Weights of a small mixture-of-experts language model, trained from scratch on English Wikipedia.
Experts: 64 experts in each of 13 layers, 64 SwiGLU neurons an expert, 2 picks a token, a sigmoid router.
Below are experts of layer 3 (counted from 0) of a mixture-of-experts language model. Rows are named gate (a neuron's input weights, with its number), up (a neuron's input weights, with its number), down (a neuron's output weights, with its number) and show model dimensions 0-127. Each number is 500 + 25 x the weight over its row's rms, rounded and kept within 0 to 999. Numbers have three digits each.
Before each expert's rows: "mostly gets" lists some tokens that are sent to it at least half of the time; "comes before" lists some tokens at least twice as common just after its tokens as in all text. This comes from a sample of Wikipedia text that the model never trained on. Tokens count by the router's weight.

# expert 50
mostly gets: " DF", " review", " vocals", " MF", " students", " critic"
comes before: " |", " of", " and", " (", "y", "ent"
gate0:471499476477496504499471491531513456518506502489485479497501501461499572404502478509494519512507577488521496502476483500500500493506525514462513506519509537467496533501517531502595501493502496501487497457477485528484483502480480502498524550477516496505506521555506501456478480499491491506511491488494500536450522502500490504488505488487500502459436497481548488478512502476482501478508
up0:462566513473501506514491533524508501500504504505519449515447481511501504501543500431525529508526499494494494503500492471465512500517520500470511545516487499473507471461517518542498498495498490510498511483515545502502521516488522517501499562507507457539492581475489491447499499519481507557493521532520501499521500500503496486579509449505533496489499536526458504499488501519502475499500
down0:542477499508486512491571500443546482508434513495549506501500499513456489493520547490499499551551491500504504499489524457478462500440503492480497507498501467511492503511489464483473499531501516518468498445518469535485494481499566479496543470505536500484490498430493530500517516502510484494503498486490492524481488529490513503482518501500498520501449459480507515498510550489522504485500
gate1:488518515588480498501480496495497493530531517501496491484497499504510491467450494496469500458451499464490500502490523495440512494514501514502513481499456482526498485500472578483491463496471501591517448483519418499497474523518496500499520500489506500516468500476498446528512451508523498494515506508486503491494496492500496520502544510524505505497448494491504450506527498508499510484516
up1:525514450479494494483492474508499499471465476497498479503479444500477497543501481489493515504537507514483503499475501484497495524539468505427494487534494507504527458495496409473528488473503495486496524529482522501405531501499497475535503531518505501517486487505471502501496529513496526499517486499511501459518467517529495560565505497513495510515545504481447508512500499495467484492485
down1:517490521522494488463508489496484481487504449568457501537520499477535500494489501527466491504493498514565491483500498468507483525517498487500513499505499510494472517482463519487457497500500503493555483499579507447476524480516500501542505538484469450501481475527524441497490500513444467498497500526457501477446495504518524485502507516550517459502481535529501482496520503519500489487459
gate2:500510496556443511489488507493489498543518514492496496468490476477489474511468471517488513504512475507511497546483457505499499506489490512485449499496505498503500562502568462502533485576501469515437456457543537524508513499510513497507504523512510494549504495523502496467459525482457498461507475501487458466495498499529487489500473537493493499500467526499469482503475518490500510447469
up2:552509503466498507506477444475499502469500467565513529533502512491505497499495485474472504481469505500495454564535497553533466497442520518497500514519494497549498495509503491490470501503483501502482514530477499501507456503470497507498559504506520500500502493521527495528517525527508512497410508501502526477500508502506499485494496506493474512484543481500485489496535494474444508576459
down2:474499501498495446503486499508573503493468524506498504507455509499506495498478496456512537542486505515514507495487448476485486479504513481495575505504504524461479532497502500517509492515473451491478535479475494504506422482459496506499499514515435520511499501508509465503516495489505501496508506503498519489474578506462453533483492517495539496496504478499474566494493507517498512506564
gate3:497503490502443500513500497536413479501502510501486501500470499472491416479514496504544447500509528496503484518507499496536497518506497512472514478500472499551504503531505429487491477501504501496501489491495527491503509469432482498496507523519521499498494491499502498481462500523429521541496504508446504538498493559500455512481552510505515520501526500539502509499493460498486514496466
up3:467467484525446500492459481535512505491498508533514494506518502561498501480514501548439515497500465474500522501483540507489473503504510476498514517485499505511528528515502501436496505545463490487470497496510526487495561496574483499499474506535501493495473473495493500497524501509500468500494526486478520511441475469487514520536500490499509465542542505488558550469497499461503518541476
down3:473495468506539515507500523495516470482501499500504479490501539522467500509503476498494514504450489489552499515494501532528499490484517536501515464500496489522519488502500471490510484525517467501548497505536497493517518505501498522479493485470496546525500474495484508488539560415506466525506487449524544455485469518491523461500501495513463469467503462517506507489471515499412475478441
gate4:515545487493500455557502472524500501508500499498502525528446497524458493467528542515559498508504508476474504530483477507510511493485489504488455509476472515503501502496483491519491500496446438515502507503500515527520509484519408515518550504536500502527501522488490497497487464501499484514506506487506520503527446502402463551496509496503487469534481491503501499485500504470510505518478
up4:504483503508495500501472483501493497465501549500473469500448500497524507537489509506395489478443493499503447502510510482511481505513506551499501486499532500506499505524481539434505557505507528469505513494513495489489506499501507493452500488481498499475502473530496547496502474476498501420503486499511487495457519500516495474502500527543513528524523511484522497482483511484529502508580
down4:481508472516574527525523502461484526488504482501461500503486536502481508500500481513493444553510510511517491505505497484494545502499481433478490504499503483478496528476524477497508498516517499484539485484515490494526492505504534536508514534492454447513511481509488478514504516422532504490499475500498511497530494504534513498466475460479454456520431461506495513561507474494504519542509
gate5:556501516489507506503513476494496497515501485538495445493473496474505498486503480486563511492498527458474481512458516513490501553545504501456517513501502485487513496519490480551496503550543503518517451491515492537492498499491585500533489503523473495509469504492496541496497506501516521505527535512492501502538504532503553451494525494485501521491497484477462501512547499494527452474433
up5:517501524507532529495466505495499545533488510533490496498440443514500482535502524499476492491512480503468500493509501452491508497511499500504508482500496507501499480498506498412503512539428552525500513490541435481505545525535452481508498492520510500454499466525497479501511499484496499497489517482483482530480474497441499467480508501477501506476492506495504530476468487520505512549432
down5:508497501475499514484494489486526487527508486480477505507533523487503439485564458505494500448489495499477487523496518505501496501473494502467505477504507471507470503490497499517509480525500496486503460536518539468508438517497500454569474499509495539497464511488500562517503501494500499509538405499488500490494479501498506474576501493545479495527490543485497497492492447482530490492468
gate6:501504493496500523479489547505515496500501524498551493499508500501493530594496500477498495502454463512487502516501497489482500501478496461497512487488500507507484478508548503491468508505493458500492500505505499493574500557459500497500504522507482506489452464510524487501500465434439516549499508520499500454450497486501520501505506500444450499456497513473507503491508513523528498574503
up6:508450495505500539524491496518462546571499507549472531500539455563535478494499489429461498478461500467546530501497497473485480528515518560502522502501504469515480519530497504527523489456463483505484522503499497499512466449491512499505495500437499485558539496484490505529501496509491501504501500505493457502551493501464493495486508500501516500523496491501494499504505526502528504530492
down6:508481512482434505476483490467552485534516497508499506471527493426522502501488494464511474498468470502527498493511443495466490497532539496494507489498467495508542494574499502486492534499498473518491530509490469511499480503464501508493514496492501434498489500528499482510500510476488500481578473493500534522489578501506510534482510490447502508510462502494530467455508513501517504507476
gate7:502491504493483500502486515496523501516512473501494459494518496462499500517505474520501502499499497498523522477483499500555492529575480488509541499504497520498505495486503473497497535518476462483507459460499511498461510480507601555503496499498492505504467503463530499498490500489520494500505527508500506517505493473525496498470519515427519594501547503491516555535487500499505493432493
up7:503515492481491512474499492522483498473485495498520557523436506561542498498478528473560452510500500526494508531502486481437503500499573502500495526504493466499504506526471505503520413498498500518490523500498479503502496514466462499491514501523504477454530492507474500508512480526479510476528501501475502452511506497471502507500503511503500493496473484554501438471519520508439501536484
down7:503508435512488521529467558505519494501502492495451484503502517480500470513523479540495520495506497501496443533500511448546479495543505525500530517492491477497493501465495500479504512541498504511526503487523507491499446507484498471497439468482481469482468499486503424487459508404530518485510508498515500492507499462484510476524520530446508534496530488520507483491488510475505493515498
gate8:501478512576482510557504493519506509501547505522500482490502490446502501503455553519474517494502510532508497520510501387502537500465499496481481500498505540503508501506516499495503498503517522512506512457498509498490497502560491531499497505502501419456494487509495477518500479505482504483498507518471505467477508453511532500526507495501496514517551521460496457455500517493477462486502
up8:499511498478498516495496544485500501474455535503489536535509532533504495500510493432515457454504488478480491480481543533523451512529465496502499501458504471537468507502484497559504496471459475481512524552494437509494502501462487461501504500491496558516521536495514517450502501503507533508502497499514490513498498499496488505421493508498503486511496500505501519502489469566548526516495
down8:516498496528499500527498551500567499517503464523496471499504506503500544513461479537495455522500552487503494477417499431528473486486506481520485495501584503509501514496557472537442499488491497484509511494541511498496500501476525501500562493465436510503475521496490496476503506491502489541491527509498491521503489497497463499478487481474494471500525477484503466514499490485476489495487
gate9:486492508496485487528503528505486499515507467492532479579511525493511500493500500570514497498513503510454501503452496500568523510521552494463489499476559594512464496489493484520510500499533495510572498502509502500486524528500490500504501498541450519496503504496482526486487545466509504500528496501500539469513497495508515494482492500524501548546512485503556509492503501532483485487483
up9:462521501481426496490470475495469517494500505469516484505465433480494474542470537498501499490538524506484486466501492501483487502476529488498501499567453494513510467500476535488479500591510539494509495506508481495514503493513542496500479484512490486439493530501519495514497454538497497521528474503451477548466532522468487505488492533517526464497525523485475494505483492489484498481508
down9:487504502576491530491512510471500501521538510513500512504503513491498500511543493479540517502509511505445448478500466542496544521497528514543530517487468501490531478505527511467517529500538500514539478503590519506475516501462498493510505522501499492491498503481565466510483502499473490534456537475506513490502505487482519509463503484450493481522493501522488507502492501535499509439562
gate10:479510501485495498496479488497485500500503516500446520495464509496472511500499498457498514433473508533512518482498473535498505520521493500443582504500494499542498489498524500499469498489516500515505473462507478511498486502430499559515532472477504494484485497534479499517509493487537470491515530517470569499499493484501517503495553477509488504478440478502551502503496456423499496479512
up10:462490520504472491484528530464494507552475528539500473490463516508482514497438469480500581486496497478565530507514499502489500486503516499496503513507517498577489519500518522476499519508529518525481472478513507497501524501504487506517494481477539490505513504507479500503523491482491473534529527518468498506493479461488520490500494454513463472507465473538509500434534430500494502450516
down10:507485456484537505502498526489506522494506496493488426476500499509499510537531493477548499498468490511515498499500499552500470501497504480498488455503502547502498474496502503505537515489524479502480539501478462503522535499502445500434500451488473599527520499498500527534495499503471495482501493491467499529539451513509497496515461572498486499480530528502502498488505487525483449510495

# expert 53
mostly gets: "}", ")", "]", "″", " DF", " Coordinates"
comes before: " |", "\n", ",", ".", " (", ";"
gate0:498465508505499484501491504537461501587509473495483512511501500504531500503498516504501518506527495498530461504460502490504508498488551468508515475525489500472449498502534458492502502503505489501521499525475524498504498436502480526497496498483426529493504510500480503505511501483557440506506475481482502495499428557450509537501493485493499500511499517509492500512506505437428512457505
up0:495502491533463536501465508484493501523499485481586506505553506499500434522498495486478504467451503467479503497585464495465495437502506495486499493533515558490516503526502508463536522500487532503530465509524460508477504525520510485505500504476492484519505478497520510503490471487483521532501498504525493539489476500524500479513493497552528491489503440521483507452495481470500533481491
down0:529418510492549538479519498522499533504490472556498570500501506506497483494487478491497533497499524494524509475483539487518466469497499511529530435499525513495497489568466505501510505531491486513566499500528516511507490479555503507504471468453512520509498470508475521490447561500486508497506498479500515481528500499498498504513500501503512506464483530516464500501499469499501488484439
gate1:502485436505475435500525520480542502529527508495488500457534494494500433449530509512487482488522482497476535503478468512499498484503565523516477438511477498515454500550503494462494479527540504501499476476508496458512494522561497504498443524502509485479540484497516517475494481520494504498501507521508514509500453477497468495483425500512488488501501498522494501504498493468487499474528
up1:498495477499497508502504501483502489497497479497474541499501497478514547484507477492466496500448535499501528482522501424500507493512529504484475524502494441500498466509497565457512488499426519502463513493484511504484509500499525488494513552457478507517462498492552525475499443490497527514515504468457503496484474533460498469549500583499504487498473470492459496487495480499504475498491
down1:487492479528503522515538500498519519461484503496493518498500489485501558492521467494503499522494534502492517499479502438459511501504499492507487497457504466498528513493500566493510472507481501358487487500499515469508508522524514496500536501505476486527509570486545498485499498513502577485513495550506502505476501503489493501495494534487483490500499485541476532488498479511496525501496
gate2:526502472491507498535500487540518489501546472505503500467476500501515507481489484493410499499480467545446514497424566493500464503500500505515499508497492489500497499493494514489507494512421488500467449481502477502495501476476501495493500475502478499518503499548452467514448499508504553447494518513489488501500481500500479473501518500486486528500497494490526500539445506438514519493507
up2:493487472499430491504498512503503497503488504517499537519511444530543536499455502494530525500502499500516495507456459504499501501494590499503507538500512478513437466484495503465524498507505396489514492497504499479509554451498504496486520502499496532514500503496523498505502500492528475502496498500500483502475441497491504507498517491487513482533503501507448506501562502510483563490499
down2:517494498487500497498477447510494479514544523486478486478478473478501506467526505555499474501465559532509505497551509566534497516500505505508500505464466460483574473516592519517503534477486547511504493499505490497481485515485509497502567533459503500489503497505487491498468516490565504504500495521510475489468533495486473498507471471504491521509463470530515485489500511503509501518504
gate3:506484510507513531495505460527494500498500506526533513500524478472472476491503526490498486485512508458473556463519500485495509494508468458500461586529482532523503503544494516497494510476476505505500492469433485540502494499507507456508493494475510499522453463493487500505511419496471496500494508510521532480504520487522494538568481512537474502480496513496474494498504516495497412496501
up3:533470499536499499503484536418502494498511478501489494449493503501540493501426487526499499504486499494444494575500492484503496512522520505499499495463503515502495470497500547503505473547502471500524441497496504501486507496520504505491475503535492504513492511477543503507496515460544504525522548486468510513470418521497449487500519500464514480537492479495516501495489500491513537479452
down3:496507506486497508547508506493536502504500521498499505510532493485494488457492460499520484470483523497442467499529499502491474489520513514475494496480565488547465518506445529494510448489503543496507480516501421491474498529461499498502484516486483492490503503500501497505466485499473498483451523568488509482490507503511497517472529499490475526504492482451489571477479454499499581500498
gate4:494506522547527507497519491521499503460505494565502465507502495509532520501503530498497465515497510455500498493513535480531477513513485498486519496502433481451425491489500505482543515530555507526489511481495483528511573520530511498509498519499497466456509487506493488523472437462505521514488497499526465535482464512487491491522494514523495501488511492507496526486503476482499558495572
up4:439497528505505505500499528549583491509502499494574501564518539505498495518453507497495494505513510492517557465511513506478498472501516479516466514494492547480457468503499493478475556453536518508502501486475515463524513512501523502500500508509480495490493476478499485449526491497457533503513507483491502496501474542485488494505530525481500501519533490500474498432500495460501544497503
down4:465524504503502499517496561467517513562494541488514512502490499502519526536502460500499521501501488498556502498493506481504507531499479458486511517494498513507495471568532466510503485500500481524504473492531554463505508505491564501498557504501502500524526506480442487476503527490470484495520512557495558476457500520505462485493502501543497497524523506549488495482501482516504526530564
gate5:509500492473503509502501513519497572492499451497518500529490493509501426506501499531490527518519496501498499499478491526459433499503498476476464466501485474504365504498495503486487527495497487500465465498497473530494498490490521459522502499475448498505515529486428500500502497484496500493506500506541492504495460523499544534511500466470498501497518499496495501505496464508474507462501
up5:523493480496560502500502523521503498490499503504522499552505453500476508549501502501498536498503499500493493514417513524480491513515535511511499500500497500495487539493497508492481560499510484500461519484502488501493511482492494470496502484472502502501503480526397511497533498498436502491497504510496422497495473501491514507511566457471478500518578513498490498504492504525463498458488
down5:514499489482489500540500463479536448468502534542474529495563494474500470495505490468492446459470499523499484486537503525501491497512461515505477513506526468516537487491537519494507449473529542482501546513473505472503500500527501541511499468486503498485511508598511506465463508506537500500520500507488512527505533522515504475480500504496474553478468515516464492472492477529531512510499
gate6:378473512534453484529492531503494509478548464497498494490495500499510502502517499506499508499475498498513538511519471498511531480495536496470510498547536496532554465461501494459469500498521499518507491499557510508515529520496533556474519502502497506521502504480498495499499441509492499499478475550520528500496499501497499493488511495551519487495503442519556488500493468472503484513493
up6:531488494500502483502524481499456501497499509500500499503492487497533501477474464521485508526490506502505489520517462468505463483457511503501500544496482490478503528501499499457510518489488588500453495490496495501444510505500499462527503507455436506470519502501435502505499498516466450504495426457479441527497495504511488523497504532522491552506500516502439513503497498479512559502495
down6:528498491501464556501488523507488487458509500503507453449502504526501500505501513501489464500486498444531495487489476477491499478410490502512518494484495528491484500527502498494502520501524501543509492501504522549460493499503502509467485518469560497526522494498506500507560501499491503519550526489496493557501472506507492507501498498544494480490492439539481439519444492480505553532470
gate7:488498577546513492505477479501503507488502485476482501499498544480509501493546505504518501501465476506498492513499502441506535472554550494478494503498427509497493449485496499534515468494506471506474461500497482480500501501498481508513501478509486470502479461491499501503467497495492501499557492490492500498556458505506462500519512511500491504493429500449453488505419497457499497504459
up7:517500501457464504514500478510524528552499506502494521532474482485494500529498499440528506498500503505512453534473541501493486511459499506499499495518509487548469549480512502484496504525552439501563466518511527513536482497503505500524546525499455481495545500519441480468519471496496466510500494500481500485493494540503492515489534487486498437553537509503436499489501489501498487483488
down7:545521506512441499493487502468470517532520503498498481505498480494508455521546495529500469539488500497500463506500478454505518470450543489466535475499478441510449492440569487500500521491497495519494474497469508498491508500499522501489529511501519499495479492489494454509496543492499522492507481493489500486501496576504500502511495502491472507601466478471511498527472505487486510501488
gate8:509538501500454499498520476532524507498492528498500444541457469496502498509500563522495500500500499520497422501484518500509452497500501499500488501504500500495491554499501499480502500500489500500500501598475500501516462526500501482470500496484559500499502489500498498491541499544522500533510493501499501501503559480500512499511493491511500504523500502499496495497602499587531494482502
up8:493494510499555498468511496487511517460500498426485517490503552505515503537527476503556499533517486492498513508525483496503526508566498459496500513496512498504495471503499505502510495538498491500497521503498562501472499501528489500499503501576509506564499502515524535513501497464505516503501514460512542472506504503512488508519449498554572496501444455481498495504519546490463471488503
down8:501503515527486482482490498501494464498505498499528390516508516504496470496476607516498481482497492454498459481502499437494479503496516493531532462501491525457499555503548503496496519493516502572499471502454522497503485504504488498514493500500501506495497484501507479484548499500505492549532495494499518507494531526476529497518499506492488494477493483504446458475504518502468499487512
gate9:486512510512494500509489494497499512505510505445526490443499518492501486501513450532508497360505489505482476542487497483518522493496504501480487502493485497501497503490496496502484560531531500521493512484513461502501496551491496504449505504510545490497434467488506499455523445509496525494500480544500485500490560495495490480528500540484503518538495510515488501515500498454484501517496
up9:494520532496491496461456483499518509508507519497491514479505556468495500532511496527500507420501416498503506498469504501509507493501412501457468495481505482533498450499501461536505519509501504499515477491507483500502470505500525519495509488564547510476439507508550485532501516466500530502494498500511492521482541496501445487517506511493496518514495495510506515499499496491425502473488
down9:500561540496503485483508500494498507505449449492543506502500514496502487500492509484454504522490513522476513498514502514495524503544488526509480500522502529526467503553438487473435504509513497414500549543492499454462467494497481483508485501508484512514512502501501494495480538496514449494499489442482505486511469514517492505471482416509461506463482499511499519480498529515502496493485
gate10:502490498502459475517499495513514512498496508490506501505518501493487534532433482501475547488474464518495488498478512500529528504506540501533515624540502500539500482463498504487498541475467501500507503507492495483482503499493580499507514469469535485489476498478497503498510518516472496500595502541499497530461526500502488488499498498525497503504516500501537503519530489467509545500496
up10:455502512494491503509500517497497499501502521502483501451496508507560486439598494499494498538572497499503500474496442502514500475500484501499487484495516498494501395509499476510488490517515506500497496467516512497502496499500453501520500522565502503505482516497445494589486506502498487501417499502519509481521466494503491506496500508496504491497475496500495513500494500484498492500502
down10:527524495511490483500486498526517495564473502500504484485504504523492501596407533504499527504472473505527478496496500496499514527510564486497514459549501500457501558494538502504524530500495489508481461496506461500496505495455553548463468499456504487509473502500495496501545514499446491525497498502500507536472505504497515490510501513495507555486507502491504461492498504493498509516513

# expert 47
mostly gets: " Nominated", " University", " California", "Career", " ITA", " Label"
comes before: ":", " of", " in", " (", " =", " was"
gate0:551471496549499501527535500500541507489521493500493485548497485480533500545492519515503496505478559524497512561465499495575498570531500498489516501502491460507478527502513529436487475515465500501490481475508497499437518535506491501506496503509488503499449497500477483513495503502514509494503512499501531514500518501530538503497506499488504475491494455488504464495501400492516506463499
up0:467489495478500506500477490478459488500491456536501502475503495491495509496505478483542504469536512499553465475525468500520475516481515489453481500497518516495500462486500490565569521496533435501499519485494472513498481510525516476495498510485498500499517530499502524500506458490488473504503501510444502500500487524430497528482491470450477515515501541534505505512503563547463499565476
down0:498504505495474481502474495499501490511486543477494513500494558482481500540420526500509502446458554508477510473489482505471480518474543471505505525556504471472510477491537533501523485493477494579515487497533479500484491496494506503498517505502512498473480509506498489498483533496485451485510562466432494496506506497487534497471525507484503471495510456478518478499476495485514559526470
gate1:503512502505513497524509501449517500508508506481501488505477482491505501493429500510499547532501536486485491472491542514467487485510502515486462518502452502506479485565508514477500507522523534500443499494510498460446510509438493437520514518557475520499542479458516501532497509530491525496467514478504525501534493496571499546508500501513501484486501494495483491500548495501500487437528
up1:478474531489510517568507501502499470492501491499522494457524503458544494480579534499483481499532501552505518502436481524504501529500498498509473512478513502486505512485508499529473472499490540500506500496525534450474491486501512495534479479502490506563495471494464488497493533533465520437501502507530494498520526495538532500470504482521488503476471500508498554497502502477581478500502
down1:520486478514485500485502513492494481456497483481444555501531565509535498497538502501486500499510495507573528487512512491484506500516502531546491489506470495494511520494516488498520501541508498502492501497602537516472530516507512500508482500463515496506526477528504541544484515499512481484534500508467503503498508538490479511514499500493497496515448471534490444517488508506493421445519
gate2:522508515539535530495500558503513453528494538457475507498531510454501500453502513520502481484511501498489411502444511555476523507502506516504500504501490477494497462507545568493521488470517496498526498549501431505504502539510494470505500473476511514500475511511511499464527501461498546537493554506500483492503496506503479551465473501532523493496506479494493482515504510508493499482501
up2:468518491501499459540503483486483491474501500489526500498498504489492502473507517501494462502521504483506551452503513507497521498498498456495499501470528503482496496489501445536510484490568501511509528499501599452498506492460475522515500501519493509495475545510475471500490512499447481503516526497486500484489485499479498526439488499502453553495466517506505498440485459497585503499503
down2:497486510506511508487534498479586506518550453505507504439528506525510507506522480533497501483500516509488472497551495476469464518503500480486483502511495494536503527500596487506518515491476496531510503488541486538504502513494513496544507426490487507515511505509522532536493513500493500496500519502507485476484535499500493430479511490504466504558515503503505474481476539516467542469486
gate3:508543501501507517501475499499499488493500467501522535477542515498520496464507500500512440501492562511480456512537502499473494508591507494479495479497528477441532520488497483466496512509498467517486504507500490503500564521491499484499498489499559432494496473519518442488500493477485499519460529480500478490499501510589461493457499475503539506498493503518502497506500497511501490499467
up3:506500529432505479504479501523489470499494536473493555505461492521533499507395509506505508500440470473451464487506498503456494478490492515503523502500516479510489501494501526505538499455501501457505501494494504511490521439498456479502483524546497533498499494504435500500488501468502527496511537478513500498500497465495497500465494461515476499534489561519488514495458510535491499502500
down3:495479482543503507487508520506505540491559509524497451500503496432504502490504507538509498517538495508530483517470496504453514489501513448501462506492500541561522500497508489468500493513502487561471503504503507506529500535510465483594527485479494504513503500480520511491508435502483511495513437445500499506497535500506498457478498479456498493497533525519484525504509469491521511498529
gate4:501533504553496493507502503513504495483503501504532481502512480496431541483496511448502448486493496493528532507473523558441466513509494500466479500488455459504426459500510500461486509507542495499518497520499419493501493503505501492508519502488536494498464510499502542493551472488483523501525487522454501473494499509524477511519524499509503519541493492496551489534503499516480499448506
up4:502494502514520505506495516496514479494544502504545515500500504499457546457502463508499491515472480493536534546501522524416491500505501521491428515464500495499508491484505505498482514457508526519504496510500474481502484494510495499503501508469499501500499480491506550492488517472443501520508449499479482428514509532493502499500473507524503577537529500482593477521496504498483484472507
down4:523539502503500475467503485468503500485458501513471502518499492499503495563500492495485517516513504522519487499493494500542499537512517559498500501508485513488461508449457425489507488453495495494418477493526460551498491481495500491456503495498501452501488482482499487501486542540553509509451519508501569458459509491503499456472496495480500482527500512484454492501496502527510505493498
gate5:500500496493518549501500543485517488518511476501511498481489491469489539488568479500490500474500519487499500556458500505501511502509504491504535498501511496500511502531502501523484494509518499522521500470626547505526484503508499520532498495505483501531489515495551503501450511481504528500500569496520509476542468547498516492488495521466487508496475500553485500574474470500500497493479
up5:478474495505553499493500520398501495504508497473502503519465474514437533494552483573501511468503477475482501504473500538506517516456495507504477500497515485441508453498499510528539503548513515512505500504603535540512520504509467488506493533493501518492503521502493502502476498491519516501499515448508491527509477499498515492484496513499491533514490510542502518523509504508501500470497
down5:482498497488480502521515534487492507575523506473500518520500469503546488522469473515493505470503506504494478441513503511497500482449500437466480540457465463527500469557500493498487504494498461485500506503524505512468502501505474499511487500488503490500536479509533510503509438505510514520522502492471477582476482515465472485493499491501479495525551505500507499557510484466556506515452
gate6:504502504542500515545457526500501500507505446507519527456523546544501513592480480513532499513511498535514505511500494524512504509502562488499493514451499430463464500485503497481489539506480509513485471438509466501487526529497530518516526514515495490519533507486598497500505486460498502506515486475508503491509491520506522488504487489491497506516500442488504509492492496481534494507510
up6:527520490533512504505474518531497518532497494487516498501499501501536477490542502531469479523477503529501472485531496517486509534537496464454501501500476484486494488491504500483545499560443483465461499482501517490515501483446493500500488501516466498524502522531577501502508464523497493523505500466474474530503501501500461499500529478432493428529494543487496540500483512501500560550522
down6:519475431500481488526484461501490487498504504535502463469484526490501510499494487498485479486459490537489517524518539420534529461455481507498507501516525440483538498469490509499499518509515487438495490504483500489516573513522538484486518501454492529471521478499520486491463506500490494486478533470478452530510493523471483494526520545497501491540484500493506526480502504505567497502503
gate7:552537538472510501502494502493428517498498501526499565562508475520504466505503511521468481524513501544512503495507432573474492482498508534504513537481453500488483489502465454506497541515513498500529509547467499517542522495508501498521509489500501492500507527492461475482485465477529473488540501485497500550504556493481512507501499502527541455481464512498493502498506504484502508493520
up7:509486501511509500480473529500503499499524472524500497498523480567521513472492502490452494506500486545480514500501477555462489499515500492492491543498487467459493513507506496534506563553512499530500568516502474514501501496499528491504508480509495507439494519485503499486490492500497488475454495490504503563515518501491456505487518529514556500474491525493516455502494603446517502488503
down7:512508504499466498522529503523496531499357544504493476479493492475475491495506500488525499472494522475500514535500500485500500471484498495506482500486465517471497494493529452506499500505534497450500496519471499514519499488499499500518546513501499503506499466497499478509497500497474490529520500526500452500509494514554496496520485502482460405503520515517478560498517507558503495478501
gate8:546497529501496494508500499511496515478518504490479520488506532504489511407544500525530456500504454505502517537467530500501468531461500486505542475501523491515522434555486511499520515500493534528510497504499504391552496508524479545499507539497545512505508490504469543518502481501495468509500522508469512500500487486497504475545516506487500495501514500500477499536495500521493497464492
up8:504494519504465495513513509474533529503493515504505501513433507495500429519499550483486553501498558475529463495509468501500530500510484518472533490452439514498427538525552500561484479500483481496463498497470473522499470527495499528500499472507496500505497533538500514502489499514509472499535464511502494502528498502504467514454502477460501487502459500495502499490505548520456501508509
down8:522521500520491512502502503540474577496578504503500500442504525487515472447471500515502531505504493502493520502451501466502501512533565477498499497548453491514490498540525534504535488513509510496472502492517478494535470511500491510489526502552491482529511520500526520537466462480500516556499559504467503496497514527493498499479504500492504477489545511496500484511487522490506501487575
gate9:501442505503529500534495565434498501503503480459487532509492474507475495520491508505506508516493494495489497451442501499466509498498517519478511484504527500523553440467535532498519492479509493506533560423523471503524500526501499530506506501493455501521497501513497473504502512528527496506501516499580501563446490523506499476492498503490487472493506463531500500474498487478501511499494
up9:524470538493593509555521511493472489496514479525493505517506522500473516459496491505529506503500536494502526465517517533495585494509497500484491530523507502509509502472548459501518489498503488499486535491520504501505565513505470536499479500469526510502492543514531498409501499491504475511478500503508496536506438498512526491492452508490491500496544500501502504485461511513534469503498
down9:515518462500459492498554511446474540497491485497506501513492492460445509494536507499500464547497525511498503504508507491503497528501431500498499491552487435532527502511498499493526526508511502467479545523496447504502507501500452504516498509484495541493516471543501509485507484502508496524502514500511496490516525500460531488481532538507498466487579502500439507462488531507482561501506
gate10:527476510498511518497479571502500517496500468526442499504499503563498577479523499504505488505502502517526498490513480505509498448458506501519534503498481534507568506509501515500499495468503508545468487545498463508496501501488514495515499533529508509503500493520496472508500500485532502506398555482497471494483457522500499483498486494512484502495503495503507472531475490580500482500468
up10:479486488446563512486492517498452490473459511500449498534515501521461568491485501506494502528556501526516557454503495518513471480433504499496453490492491518479491512466482509500503499494501522500456518520501475521474547504486499476505496504501540505504496458513497444522516478504515496504466556495515482484500468499485497486476487502530494545507563500556511511509503499501500498498501
down10:499513499502431501503506501492525502497428460496539482501484507468537496494503510493502499502547498471451494508521528503518478505510462516497454486490479474514506494493499491507487489561460501484509500488491553512494516503475464507508493456501498497540499503520429528440504485519455497468548447523509493491508534493543491500500479500506566494498462505460482493484505503506482491504552